python train.py --extras=["capped logits"] --beta1=0.95 --grad_clip=1.0 --decay_shape="linear"
Below are experts of layer 5 (counted from 0) of a mixture-of-experts language model. Rows are named router (the router's row for the expert), gate (a neuron's input weights, with its number), up (a neuron's input weights, with its number), down (a neuron's output weights, with its number) and show model dimensions 64-127. Each number is 128 + 32 x the weight over its row's rms, rounded and kept within 0 to 255.
After each expert's rows: a language model's description of what the expert responds to; "mostly gets" lists some tokens that are sent to it at least half of the time. This comes from a sample of Wikipedia text that the model never trained on.

# expert 0
router [162 135 128  71 134  88 203 140 206 137  73 198 143 115 143 135 133 154 106 110 140  98 153 127 170  68 150 190 167 104 156 135 161  77 172 174 134 127 125 115 187 150 126  56 101 139 124 116 156 142 109 154 125 147 192 129 150 122 135 153  34 101  99 137]
gate5 [125 104  79  98 111 121 136 123 112  87 171 164  99 183 149  95 109  99 127 136 131 112 139 123 178 112 159 133 140 117 124 153 172 103 152 117 134 136 111 161  95 133 119 144 134 134  57  89 102  95 137 109  71 135 132  71 158 199 120  57 126 100 133 123]
up5 [117 140 135 158 218 190 137 102 150 104 124  99  96  69 118 160 110 106 124 128 193 130 149 144 108 100 127 126 107 152 128 116  94 134 139 134 139  96 136 142 101 151 116 145 116 127 127 183 131 124 120 154 155 110 106 150 132  96 121 149 145 136 162  61]
down5 [ 61  92 103 116 183 153 149 110 113 141 137 114 148  84  88 164 126 130 151 115 144 172  72 188  91 118 156 107 163 140 106 188 147 136 112 123 129 135 156 130 100 143  62 178 164  83  79  90 189 146  85 132 100  87 108 160 143 192 163 167 107 119 162 152]
gate6 [127  91 105 164  92 143 141 151 150  56 108  93 108 128 113  49  46 155 115 159 144 104 163 145 170 140 184 139 173 108 118 176 100 109  57 144 180 108 106 118 154 121 131 145 100 144 136  80  88 106 180 149  97 109 111 139 103 117 105 147 146 139 107  53]
up6 [107 154  95 174 159 214 130 115 141 126 119  67 115 149 105  47  75 141 151 122 123 144 139 124  94 132 139 103 110 116 130 155  90 154 119 117 185 112 152 146 126 156  38 123 158  81 117 133  91  99 136 204 155 151 120 163 122  93  97 125  98 131  61 132]
down6 [100  90 115 146 130 174 150 172 164 150  96 159 116 200  88 120 134 104 116 108 140 121 168 131 102  92 189 156 133 169 184  79 140 223 115 125 179 106 187 117 100  81  83 207  83 160  70 129 122 129  78 151 112 139 177 138  83 105 149 152 124 104 145 180]
gate7 [104  86  99 108 134 126 169 172 167  95 159 125  88  99 134 124 142 115 161  98 105 139 126  60 101 126 158 129  70 212 104 163 187 152  75 171 166 145 144 134 116 120 138 139  84 149 163 173 132 110 111 168 151 139 172 125 138  91 123 127 109  69 109 157]
up7 [127 135 112 140 126 171  77 191 126 130 144  90 136  97 119 138 111  90 187 107 103 135 152  88 151 122 174 146 162 177 163 138 136 150 101 166  99  81  51  99 159 127  98 144 119  70 149 137 103  65 158  93  54 125 112 115 158 150 144 155 112 197 161 134]
down7 [115 163 134 177  94 133 100  74  93 119 129 132 178 107 143 128 150  48 135 176 106 158 163 160 105 190 175 132 134 144 126  72  80 190 164 157 125 113 101 134 129 120  92 153 207 126 147 102 173 125 114 105 140 152 149 113 130 170 122 135 139 139 139  81]
gate8 [177 127 178 114 128 140 131 151  90 104 136 140  94 123  71 123 103  87 126 118  72 120  72 109 121  83 133 141 157 109 165 132 129 143 121 157  79  94 176 109 131 160  95 127  65 112 150  93 120 126 127 111  98  80  66 129 132 180  92 110 173  58 129 139]
up8 [133 163 108  93 108  63  72 130 116 154  85 148 141  97 143 136  99 145  84  86  95  99 182 156 133 158 161 141 147 133 162 123 133  70  89 146 181 129 145 132 135 156  97 127 128 138  85 155 184 146 182 148 161 127 168 112  91 100 179 113 133 167 115 115]
down8 [118 255  81 118  96  84 165 127 103 163  91 125 125 131 129 125 147 181 154 113  62 122 129 112 123  47 132  47 127 122 115  97 105 135 175  90 111 120 200 159 133 181  78 160  75 120 173 116 178 121 152 158 107 149 113 108  97 147  84 156 138 118 146 134]
gate9 [122 134 176 151 189  87 112 111 132  54 116  97  70 128 166 181  52 137 172  96 106  95 106 194 130  88 172 136 192 132  90 165 104 118 157 157 167 162 103  76 133 102  57 105  81  93 185 172 149 133 150  63 120 136 170 128 147 132 180 108 100  81 173 130]
up9 [151 126 119 121 117  95 150 129 143 118 110 103 145 120 128 135 130 155  80 103 128 110 113 109 175 116 182 154 184 114  94 108 159 111 141 148 175 124  86  40 125 181  99 123  83  83 127 137 143 112 113 122 116 157 170 129 152  74 135 131 108 158 182 108]
down9 [154 115 123 130 159 117 143 113 117 148 136  71 114  54 147 122 167 147 130 102 151 118 130 119  82 128 115 105 161  95 111 135  89 136 105  92 158 168 194 112  55  95 131  75 111 160 111 179  93  94 127 106 152 127 146 176 160 134 127 141 120 177 151 145]
The preposition in (also at, from, near, of), often before years, places or games, e.g. in 2023, in Turkey, at UCLA.
mostly gets: "In", " In", " in", " (in", " near", " Headquarters:"

# expert 26
router [164 130 162 154 146 191 145 190 101 183  99 184  55 173 161  97 128 140 114  98 146 121 115 149 143 151  86 166 155  98  83 142 102 102 121 103  93  78  99  83 132 163 138 115 121  80 171 127 154 211 105 143 183 121 143 154 116 131 144 139 120 163 123 134]
gate5 [133 152 127  54 142 101 130 144  85 124 155 130 127 193  92  94 118 146 132  99  93  99 142 110  96  99 120 118  90  98 158 110 126 113 152 156 107 169 150 117 109 141 143 129 126 158 102 166 174 143 123 172 139 117 138 132 119 173 124  48  93 147 123  44]
up5 [110 125 188  97  98 124 138 140 148 133 140 109 128 133 104 101 177 121 156  85 132  94 107 132  72 113 149 147 111 129 146 144 132 102 132 155  95 120 181 128 118 147 145  80  91 128 128  77 136 147  78 177 118 152  54 178 176 159 155 216 168 115 143 126]
down5 [153 141 141  98  80 149 159 147 174 183  95 135 115 170 120  92 129 160  65 170 143  71 180 111 121 185  80 140 202  89 109 125 153 120  88  58 145 159 119 146 138 135 135 137  74 155 111 128 162 114 131 109 148 186 126 169 144 132  95 191 165 181 100  85]
gate6 [ 91 148 117  61 152 146 132 129 138 101 133  70 100  95 193 163 157  76 169 125 129  99 126 157 120 206 199 147 151 112 155 152 159 106 124 113 105 112  99 106 133  93 132 124 157 108 151 111 124 180 102 109 131 113  69 120 165 133 119 122  89 142  57  76]
up6 [178 150 172 149 114 111 128  88 153 192 121 119 188  87  69 118 133 107  97  79 141 164 142  57 147 156 113 119 114 111 145  32 157 127 144 147 135  84 163 127 162 190 137 108  89 172 176  95 102  86 154 129 111 106 178 157  95 107 101 141 108 179 164  91]
down6 [112 127 162  94 134 102 100 146 133 141  84 167 128 134  61 169 177 129 115  65 135  96 180 115 192 115 110 147 143  95  85  98  75 133 137 124 112  86 138 113 152 162  87 125 103 153 140 114 147 117 128 165 148  93 170  81 120 138 125 164  99 168 130 136]
gate7 [173 165 178 150 127 135 143 135 163  91 159  78 102  94 109  82 172  98 128  96 147 145 142 140 112 178  24 165 167 162 116 124  94 110 127 126 159 159 132 207 110  94 135 122 133 174 119 119  22 158 101 108 113 156  81 155 136 102  81 160 130 121 145 192]
up7 [114 136 144 136 117 123 144 126 157  96 141 117 109 127 176 156 131 105  79 114 150 122 162 173 124 183 110 172 147 172 120 140  84 114 131  45 106 120 116 134  92 120  98 110 149 155 118 130 151 102 139  78  72 134 111 159 159 140 143  92 121  99 139 133]
down7 [144 175 163 142 110 128 180 173 166 146  85  70 172 126 147 120 115 144 113 103 179 133  92 105 144 124 103 226 184 147 155  78 144 140 114 160 158 110  93 129 125  84 155  38 113 116 141 133 135 125 103 165 127 126 118  85 104 176 200 101 127  83 105 142]
gate8 [121 165 120 116 104 183 130  68 155 160 103 150 110 188  99  97  92 125 129 128 134 109 103  98 214 160 118  91 102 144 167 193 145 149 188 179 104 140 116 136 124 129  76 119 126 149 154  97  88 149  73 111 100 132  99 154 110  92 157 127 165  71 152 125]
up8 [132 136 133 149 144 143 109 156 157 176  58 145 156 122 108 104 137 178 169 116 115 184 123 164 114 155 153  87 145 157 116 114  86  82  78 128 169  81 127 142 112 104 132 132 153 121 116 138 203 109 150 113 123 152 138 131  58  88  71  60 165 184 205 128]
down8 [139 113 114 117 109 110 174  96 117 134 178 172 130 199 102 139 182 199 131 113 127 106 123 140 103  74 109 128 133 124  98 154  50 150 103 126  37  98 115 106  72  91 145 165  42 140 130 108 133 155 119 137 154 129 115 107 149 111 151 133  86 118 129  92]
gate9 [ 76  72  93 104 102 118 148 100  76 150 129  93 123 176 119 141 150 104 130 128 151 103 175 149 120 102  97  93 132 128 143 151 200 209 128  81 135 116  85  85 168 155 142 142 106  99  91 153 136 158 147  73 171 144  92 168 150  92 120 122 101 157  96 160]
up9 [153 143 163 162 177 171 118 137 112  87 147 114 195 115 144 146 116 159 103  85 110  91 123 102 146 111 112 175 144 136  93  91 224 132  52 180 166  95 114 120 164 127 132 136  87 147 134 111 111  90 140 147 104 113 169 123  77  56 136 143 116  74 115  88]
down9 [140  29  97 159 149 121 192 149  95 121  89  87 130  89  44 100 103 129 182 181 116 119 108 150 121 188 128 102  80 154 142 167 115 138 188 101 124 166 144 133 153 163  92 168 128 101 101 158 116 148 102  75 151 121  61 101 136 159 167 105 118 180 146 135]
Month names and day numbers inside dates, often in tables or release info, e.g. Oct, September, 28, in.
mostly gets: " c.", " December", " October", " September", " July", " 28,"

# expert 45
router [137 122 135 115  99 124  91 122 107  89 123 134 117 113 162  59 181  93 183  97 129 107  82 121 159 165 199 122  65 147 130 123 150  86 150  82  64 160 191 185 179 144 123 124 163 107 141 130 222 100  98  99  76 142 130 120 131 139 166 153  88 136 117  94]
gate0 [ 91 139 110 167 129  62 132 107 132 165 147 118 144  87  32  96 177 143 129 100  99 124 104 122  97 125 113 115  81 104  71 153 160 156  71 188 193  80 103 173 157 133 143 133  93  74 106  79 140 122 132 178 145 109 142 162 173 131 158 113 112 150 117 127]
up0 [155 135  98 180 127  91 170  52 137 121 133 134  64 148 110 110 169 149 154 163 143  78 187  81 125 147 122 131 171  90 153 130 131 116 125  84 120 113 116 153 151 127 153 142 102 154 145  86 115 110  66  71 108 149 134 141 118 127 101 146 126 122 168  96]
down0 [156 179 118 112 165  95 167 110 121  91 148 196 131 140 125 110  93 129 114 142 104 177 100  97  87 181 138 199 130  85 148 103  73 166 140 131 177  91  84  94 114 207 155 127 154  69 143  55 124 113  97 121 113 126 116 140  97 154 166 137 115 156 145 123]
gate1 [131 160 122 167 116  73 124 140 147  99 138 114  59 111 116 164 199  71 146 133 137 117 125 103 143  96 114 174 140 136  82  92 119 136 160 123  83 110 154  89 149 117 175 122 162 140 152 120 131 185  78 105  83 176 171 111 107 105 128 176 122 160 185  85]
up1 [151 176 147 134 182 139 131 136 152 173 130 115  81 177 167 127 164 155 124 196 103 142 124 175 119 142  99  97 186 164 108 114  97 133 160 108 143  55 137 152 142 152 148 106  87 118 135 100 128 150 111 154 157 138 107  97 143 118 139 102  85  90 174 150]
down1 [130 192 121 163  79 159 147 120 123 156 135 151 164  91 146 115 153  86 149 132 132  90  94 100  96 145  89 115 120 128 157  92 174 119 128  98  40 129 170  75 164 111 115 145 136 184 153 133 119 178  94 109 146 142 168  46 162 123 156  68 100  89 138  91]
gate2 [154  97 145 158 155  89 102 106  95 161 105 115  89 176 162 111 220 130 174  70 113 165 158 104 120 147  87 149 144 149 100  58 153 147 136  84 128 100 104 176 170 119 133 158 114 138 101 132 117 148 117  85 110 163 143 107 111 148  94 129 163  88 124 131]
up2 [107 106 121 147 139 139 161 151 140 102 165 108 117 176 129 171 108 155 124 150 179 106  54 148 169 107 145 157 157  58  79 148 103 124 173 130 128 193 130  53 132 140 110 124 111 131 104 117 118 120 161 132  68 120 141 117 130  96 117  70  77 167 195 140]
down2 [133 121 115 147 157 105  98  83 165 114 125 161 149 121 138 129 109 172  88 127 133 124 122 110 147 156 111 151 155  78  82 105 126 110 134 209 125 143 138  94  77 116  99 170 169 132 169 115 127 145 146  59 126 122 156 107 110  92 129 110  71 132  89 141]
gate3 [126  95  80 139  65 143 114  97 161 165 150 173 159 115 149 198 172 197 146 160 165 183  85  70 172 113 144 115 120  98 140 155 194 133 151 123 108 121  79 160 165 133 164 197 104 168 116 107 122 102  82 101 133 131 161 138 111 117 117  76  94 168 152  93]
up3 [236 165 138 101 116 141  88 157  69 131 155 159 123  64 164  86 159  44 150 134 102 135 135 131 150 173 124 106 153 213 127 140 132 101  77 139 134 163 127 103 147 166 161 156  90 167 112 140 165 107 118 108 106 136 160 125  68  65 102 151 111  97 102 132]
down3 [102 170 177 125 125 182  69 113 122 169 131 114 115  61 111 121 105 147 215 164 168 116 149  97 171 104 151 124 160 120 103  97 148 204 131 107 188 122  98 168 136 175 123 141 117 105 101 178 103 123 127 167 114 105 130 206 182 121  99 140 117 153 109 159]
gate4 [124 112 162 122 194 120  94 157 182 162 179 108  96 126 111 141 103  73  92 124 110 157  70 154  68 167 140 168 106  83 122 129 142 111 156 128 119 122 137 126 137 151 115 132 139 126 147 134 168 170 141 112 103 120 136 109 121 119 177 121  97 116 127 121]
up4 [ 90 148 126  89 169 108  67 129 188 193 159 116  95 126 127 101  89 185 169 135 158 101 128 142 125 117 130 110 109 114 119 139 131 120 145 114 107  75 159 119 113 187 147 145 111 100 147 108 120 128 107 138  92 192 152 127 139 150 109 160 142 116 148 107]
down4 [ 64 120 107  92 135 152 149 156 150 136 123  99 152 157 117 120 108 126 106 170 108 103  85 137 204 109 150 158 105  85  62 178  97 140 168 150 119  94 168 159 147 184 156 147 201 117 138 165 141 149 131  82  67 159 124 123 177 157 101 158 136  94 158 130]
Opening capitalized pieces of names, surnames and song titles after a first name or in quotes: La(uper), Lo(af), De(ku), Los, You, Love.
mostly gets: " La", " You", " Your", " Love", " Jimmy", " Je"

# expert 42
router [105 107 117 115  99  89 122 106  94 157  72 129  95  91 123 144 128 116 110 168 137 128 226 149 147 116 177  92 119 144  87  93 117 203 161 125 126 197 113 134 114 167 132 255  92 109 105 121 160  99  92 143  60 166 130 159 156 121 172 131 140 123  89 148]
gate0 [162  97 107 153 186 139  97  82  83 135 152 104 116 152 119 204 125 151  95 119 107 145 197 162 102 141 181 114 141 189 143 113 148 141 103 157 141 132 162  97 130 172 107 150 107 104  81 161 159 136  93  59 118 181 123 129  96 171 138 164 111  95 106  72]
up0 [156 157 125  95 128 120 102 143 179 116 127 154 140 131  90  74 124 127 203 171 157 129 123 184 188 132 146 105  90 180 128 173 148 134 114 162  92 165 137 179 103 136 140  78 111  95 161 188  89 104 205 166 138 138 101 146 114  47 106 161 136 150 129 105]
down0 [169 111 103  48 110  46 132  99 144  69 139 125 135 160 155  87 124  87 133  99 102 118 122 137 140 144  85 127 137 108 137 133 128 152 127 123 114 102 119 177 101 152 136 120 155  93 155 110  81 163 147 137 110 152 121 182  59 186  74 113 111 171 101 154]
gate1 [142 119 134 184 186  63 112 156 154 124 182 185 115 164 155 119  94  76  87 141 182  66 132 148 138 133 103 202 115 129 128 127 136 165  85 112 175 141  81 144  96 154 127 194 114 158 128 153 162 132 148  58 104 162 125 123 107 181 112 198 107 152 108 168]
up1 [106 121 105 157 133 134  86  34  55 157 176  85 125 106  82 147 127 133 121 192 122 116 117 108 135 177 148 210 110 101 155 101 134 131 121 121 137 131 172 138 105 117 169 109 137 144 131 107  99 148 152 152 114 139 121 103 103 108  89 129  57  90 146  71]
down1 [151 122 141  96 108 110 156 114 119 156 160 146 129 147 159 135 150 166  58  96 179 148  92 117 114 126 169  74 108  45 107 147 128 111 148  67  75 101 151 124 159  93 124  94  41  78  93 108 117 111 166 156 147 135  95 145 169 113 135  83 160 165 152 122]
gate2 [ 98 177 121 104  94 134  76 166 114 173 127  95 146 107 108 133 119 188 104 148 109 109 201  89 143 123 157 152 131 127 159 122 128 110 102  72 166 153 110  68 110 112 125 219 135 158 130 136 102 102 105  72 149 124  62 164 115 125 142 117 142  91 104 147]
up2 [103 142 178 192 118 162 109  89 153 117 135 144  96 124 178 117 160  99 124 196 177 162  61 126 184  92 165 136 126  96 107  79 127 125 101 121  95  97  81 201 107 129  84 145 122 185  99 136 179 179 109 132  66 141 128 100 127 161 157 131 123 113 108  87]
down2 [150 147 137 181  84 158  77 118 134 174 191  95 175 106 143  75 198 128 127 164 106  90 103 102 163  84 163 172  86 162 158 116  86 131  95  88 143 134 122 120 121 109  54 156 182 116  76  65 136  85 152 109 114  91 170 136 104 107 175 144 116 196 108 191]
gate3 [ 87 106 101 177 182  53 178  79  97 122 163 113  58  98  97 146 184  65 146 101 167 115  74 156  80 132 146 188  49 137 117 136 124 131 139 156 165 174 110 148 128 129 125 157 172 148 201 115 107 124 113 135  85 147 113 158 124 147  88  94 113 158  47 144]
up3 [137  89 160 116 136 115 149 154 106  90 111  29 125 130 137 144 153 158  90  98 105 122 162  61 141 119 152  80 237  99  93 120 145  96  94 137 153  97  97 130 113 140 140  92 128 104 145 173 120 160 100 125  92 149 165 128 102 121 148 149 165  86 108 148]
down3 [145  73 119 100 146 124 144 160 131 116 140 130 159 130 106 132 136 148 184 139  89 124 157  79 154 186 134 100 121  99 115 175 181 102 198 115  72 185 102 211 133 131 110 141  94 135 140 120 152 143 133  59 172 131 136 198 184 120 121 148  98 117 108  75]
gate4 [178 109  80 135 145 113 153 154  55 153 121  83 147 132 150 149  48 115  92 122 104 212 130 125 147 185 119 107 161 177 115 118 125  67 107 141 133  73 110 120 187 111 155 150 108 122 192 103 189 163 109 164  80 134 168 180 128 168 139 180  97  94 190 165]
up4 [190 144 146 103 132 117 150 119  68 118 155 165  78 126 117 118  85 111  68 132 105 132 143 132 181  96 145 102 117 111 180 156  93 176  96  50 104 156  98 159 150 203 137 154 127 135 112  56 142 118 150  87 115 142  90  81 145 153 146 125  52  76 144 159]
down4 [127 143 117 132  88 159 105 132 115 121 128  67 118 108  27 136 122 123 101 140 130 139  89 146 164 206 143 116 175 176 164  71 135 125  44 100 145 146 154 150 148 150 113  85 146 122 137 103 158 127 161 128 148 128 165 141 135 104 199 136  99 117  95 112]
Capitalized first words of names and compounds, often in sports, e.g. High points, grand slam, Major League Baseball, Barnyard.
mostly gets: " bar", " ball", " Star", " High", " inn", " Mid"

# expert 59
router [ 68 120 164 134  92 167 115 132 133 116 165 116 123 101 103  97 165 158  88 102 160 133  99 112 137 164 202 111 128 125  77 116 118 155 150  99  85 184 157 124 155 149 121 173 134 113 133  60 188 100  77  88  60 137  77 158 133 123 100 106 120 191 143 117]
gate7 [112 194 166 157 103 125 147 151 179 135 149 175 131  88 176 187 124 161  55  51 121 164 200 176 160 102 134  91 147  79 154  95 133 132 182 166 114 108 120  98 186 185  85 138  60 141 150  88  71 114 129  92  96 169 182  87 160 105 208 116 131 134 195 108]
up7 [184 130 117 142 135 163 179 171 166 113  75 185 144 122 180 115 141 197 118 121 104 117 116 122 140  95 122 112 141 113 126 145 182  70  99  80  99 167 125  69 134 102 171  66 115 187 142  85 103 161 100  72 103  95 135 159 155 149  99  91 151 157 155 119]
down7 [145  37  46 103 129 136 131 147 154  84 124 111 137 146  63 211  85 136 136  71  73 159 124  86 130 166 175 108 159 128  98 125 137 129 135 153  84 146 139 131 158 144  99 148 125  56 133 134 121 159 134 129 114 155 123 175 132 190  92 145 131 145 128  86]
gate8 [164 109 116  71  83 178 106 165 133 136 123  80 150 194 137  82  97  99  96 137 106  95 124 123  87 157 162 146  98 121 135  74 134 131 144 148 131 144 138  72  92 164 122 136 108 162  84 105 157 163 108 150  94 117 142  86 146 169 167 130 106 147 146 142]
up8 [118 136 127 113 112  96 124 101 149 132  89 183 102 134  83 123 128 188 114  95 138 124 168  53  86  46 131 178 166 105 159  95 137 157 143 178 132  99 129 143 134  92 121 187  76 130 141 138 122 128 155 127 104 108 151 109 152 175 105  73 167 128 193 164]
down8 [ 97  41  85 122 105 184 120  85 143 151 139 141 148 129 163 119 114 145 127 126 117 101 143 143 158 147  74 130 151  66 170 137  78 175  90 119 160 140 138 157 164 128 138 155 118 173 157 108  94  98 119 183 129 158  81 115  96 148 154 144 103 146 180 119]
gate9 [103 115 194 105 136 118  56 115 149  68 174 125 177 131 123  98 150 118 109 115 103 113  78 127 151 145 134  96 117 146 134 131 125 103 129 138 113 105  88 112 111 175 130 132 197 161 110 150  21 117 134 177 153 124  98 129  97  78 126 138 122 141 123 126]
up9 [122 110 126 116 134  99 101 127  82 106 150 130 150  96  75 149  89 146 116 113 125 153 178  65 156 147 146 132 161 117 103  82 102  87  91 118 184  89 136 135 158 122 110 137 199 142 121  61 103 124 127  98 131  60 127 126 148  79 133 137 190 137 114  93]
down9 [146  47 137 153 182 125  76  81 161  61 145  83 124 122 162 177 204 171 127 120  86  87 160 129 115 136 110 152 107 199 105  91  81  58 135 186  91 106  96 191 100 157 162 165 166 109 143   0  78  74 116 143 161 119  83 146 154 172 112 143 140 132 153 124]
gate10 [154 141 120 129 109 166 117 110 120 148 126 107 131  45 103 209 105 130 163  83 133  86 124 157 168 169  93 191 128 163  99 124 126 163 178 135 132 198 109 113 105 157 109  66 149 133 147 125 161 134 135  67  83 126 146 135 127 137  90 129 179 168 139  73]
up10 [133 111 129 125 171  76 139  59 113 122 175 144 141 107 102 155 101 146 176 109 120 170 137 152 125 101 136 108 165 125 120 124 190 148  59  84  51 113 189 111  86 158 141 148 132 124 106 107 115 148 145 156 149 195 130 131  67  85 147 115 116 140 116  90]
down10 [167  27 163  56 167 127  91 135 122 132 155 166 144 136 137  68  90 145 128 137 143 107 112 194 155 187 159 169  96 113 185 106 122 159 178 103 127  88 129 140  63 124 174 113 113 139 111 141 156 120 113 142 110 151 118  95 100 114 123 138  98 154 132  57]
gate11 [ 81 118  98 174 151  78 108 182 134 146 139  45 144  85 150 159 127 132 142 135 149 162 141 166 136 132 155 138 131 131 104 107 131 168 178 139  89 150 134 136 154  83 118 105 174 139 148 119 109 134 102 160 112  74  97 144 132 179 114  89  74  77 137  82]
up11 [122 146 123 119  82 124 108  86 128 106 138 126 153 183 106 135 145 133 133 157 131 143 136 189 104  87 130 153 128 140 109 151 139 184  95 162 133 119 129 123 124 175 128 117  81 130  88  91 203 126 165 127 159 110 139 101 158 113 146 174 104 139 158 181]
down11 [ 95 124  90 135 103 147  81  83 115 141 104  83 127  95 119  68 131  96 116  75 105 186  65 145 163 220 122 135 161 146 209 125 131 103 104 154 147 127  98 140 162 145 127 113  93 159 169  84 138 111 133 134 120 202 136 138 136  78 111  96  54 129 152 149]
First pieces of surnames right after a given name, e.g. Edward Bl|ore, Justin Am|ash, McK|inney, Rosen|bl|att.
mostly gets: " Bl", " McK", " Rh", " Ruth", " Bly", " McG"

# expert 49
router [137 130 157 139 161 116 123 109 110 112 118 102 140 140 128 166 137 123 139 120 130 141 146 107 169 150 177 134 107 121 169 120 120 107 130 140 100 107 126 140  98 107 147  47 118 105 129 133 180 102  89 123 146  94 129 109 113  82 186 159 150 151 144 100]
gate5 [ 91 107 112  96 147  70 115 109 131 118 107 162 156 119 110 165 101 101 155  79 139 189 101  86 129  76 137 118  79 141 117 113 164 109  75  96 106 127 104 101 104 130 112 141 139 126 125 160 146 108 120 134  77 127 113 119  45 139 150 131 119 110  84 192]
up5 [121 137 129 143 141  86 156 120 182 171 152  89 129 125 118 144 107 160 166 139 125 126 155 121 107 109 124 162 156 140 154 149 149 153 106 147 111  82 113 170  78  99 132  95 127  63 153 152 207 145 169 149  70 131 197 133 136 160 167 156  79 159 182 152]
down5 [161   0 144  83 122 111 119 128 121 143 158 155 156  99  93 134 123 125 105 156 103 121 164  90 121 129  57  99 118 180 104  74 127 167 151 101 151 133 121 133 180 128 108 255 110 125 105 107  79 163 117 159 126 144 118  85 117 141  89 111 146 151 135 148]
gate6 [155 115 128 118 114  95 199 185  88 163 198  76 142 112  91  73 166 139 158 212  96 136 135  97 169 129 158  68  67 170 165 130 199 157 106 170 118 103 147 133 158 122 126 131 131 180 138 123 108 152 156 131 176 108  82 151 158 109 139 158 135 131 172 149]
up6 [157 150 163 116 137 116 147 145  79 124 103 124 113 126 173 133  55 149 114 110 126 135 168 132 113 129  99 200 159 123  69 116 129 101 142 106 138 138  94 112 206 151 162 126 120 119 165 135 134  88 151 113 125 130 142 160  74  64 125 130  45 115 130 128]
down6 [143 131 134 103  71 145 131 137 123 114 163 161 134  85  96  98 136  77 171 105 124 134  98 125  92  60  99 121 111 119 117 224 161  99  78 129 184 141 164 126 183 105 128 163 116 116  96 133  69 163  81 132 135 149 116  87  98 127 154 152 105 152 148 133]
gate7 [157 143 146  90  73  38 179 120 113 187 128 102 116 140 156 144 149 134 127 152 134 140 134 106 144  89 131  65 138  96  66 124 179 129 169 140 121 158 121  71 140 125 106 136 139 141 141 168  75 116 107  70 111 117 159 119 119 110 124 167 143 130 194 155]
up7 [138  77 131 146  93 127 146 110 158 143 100  82 137 121 130  98 153 113 116 153 153 136  98 103 107  86  76 113  87 127 125 142 126 155 132  87 105 115 157 121 129 138  76 116 132 104 117 154 127 153  95 106  99 163 156 126 129 102 110 194 156 107 140  99]
down7 [141 229  84 121  72 121 126 107  72 128 161 163 129 154 122 112 111 124 145 127  93 176 174 184 115 115  86 147  97 112 136 114 135 150 135 157  79 123 118 163 118 118 154  68 129 150 151 127 117 187 159  61 108  81 119 109 155 117 120 125 223 149 112  89]
gate8 [180 146 159 105 101 104 141 180  94 137 145 114 108 173  57 109 135 132 113 118 153 126 132 167 123 145 135 155 134 114 178  95 200 173 123  69 132 137  99 103 132 121 172 129 139  65 135 134 119 151  67 106 167 114  79 165 149 129 106 102 142 125 134 115]
up8 [153  91 144  70  77 120 114  46 120  98 127 135 115  96 122 131  67 121 170 106 137  99 118 155 133 163 124 118 145 183 169 101 179 137  98 133 102 155 155 107 125 162 103 133 113 167 129 155 166 149 145 163  68 150 121 137 118 111 179 192  87  58 114 151]
down8 [137 190 132 150 104 123 170 114 130 120 143 108 124 147 131 113 147 115 162 146 143  77 125 122 127 131 117 123  51 124 141 147 168  36  85 114 141  95  81 177 175 143  75 145 184 138  92 140 162 134 137  39 141  64 160  90 119 100 119  87 144 124 158  90]
gate9 [115 145 125 111 114 124 135 105  74 179 133 108 114  88 165 158 137 102 161  89 144 126 159 111  92 127 133 175 123  96 150  94 222 108  97 172  96 109 195 128  55 175 208 136 132 141 120  90 144 200 114 132 136 158  60 137 105 149 135 158 183 127  49 142]
up9 [103 102  77 133 176 143  67 118 206  93 111 155 134 172  80 126 113 121 136 188 108 101  74 168 102  91 116 110 110 167 127 163  74 139 119  72 103 109 138  79 192 107 121 144 152  84 108 107 130 113 148 142 148 140 174 149 153 162 136  76  84 135 164 108]
down9 [ 80  44 112 128 122  97  76  93 146 177  88  92 157 131 110 143 160 102 111  68 133 135 108 102 162 128 158 150 107  91 118 107  78 145 109 105 126  80 144  98 164 169 144 184 131 186  97  60 126 149 135  92 126 150 108 133  99  82  94 169  97 141 122 172]
The word the/The and possessives before titles and names, especially publication names in reviews like The Independent, the film, the Oval Office.
mostly gets: " \"The", " The", "The", " \"the", " (The", " game's"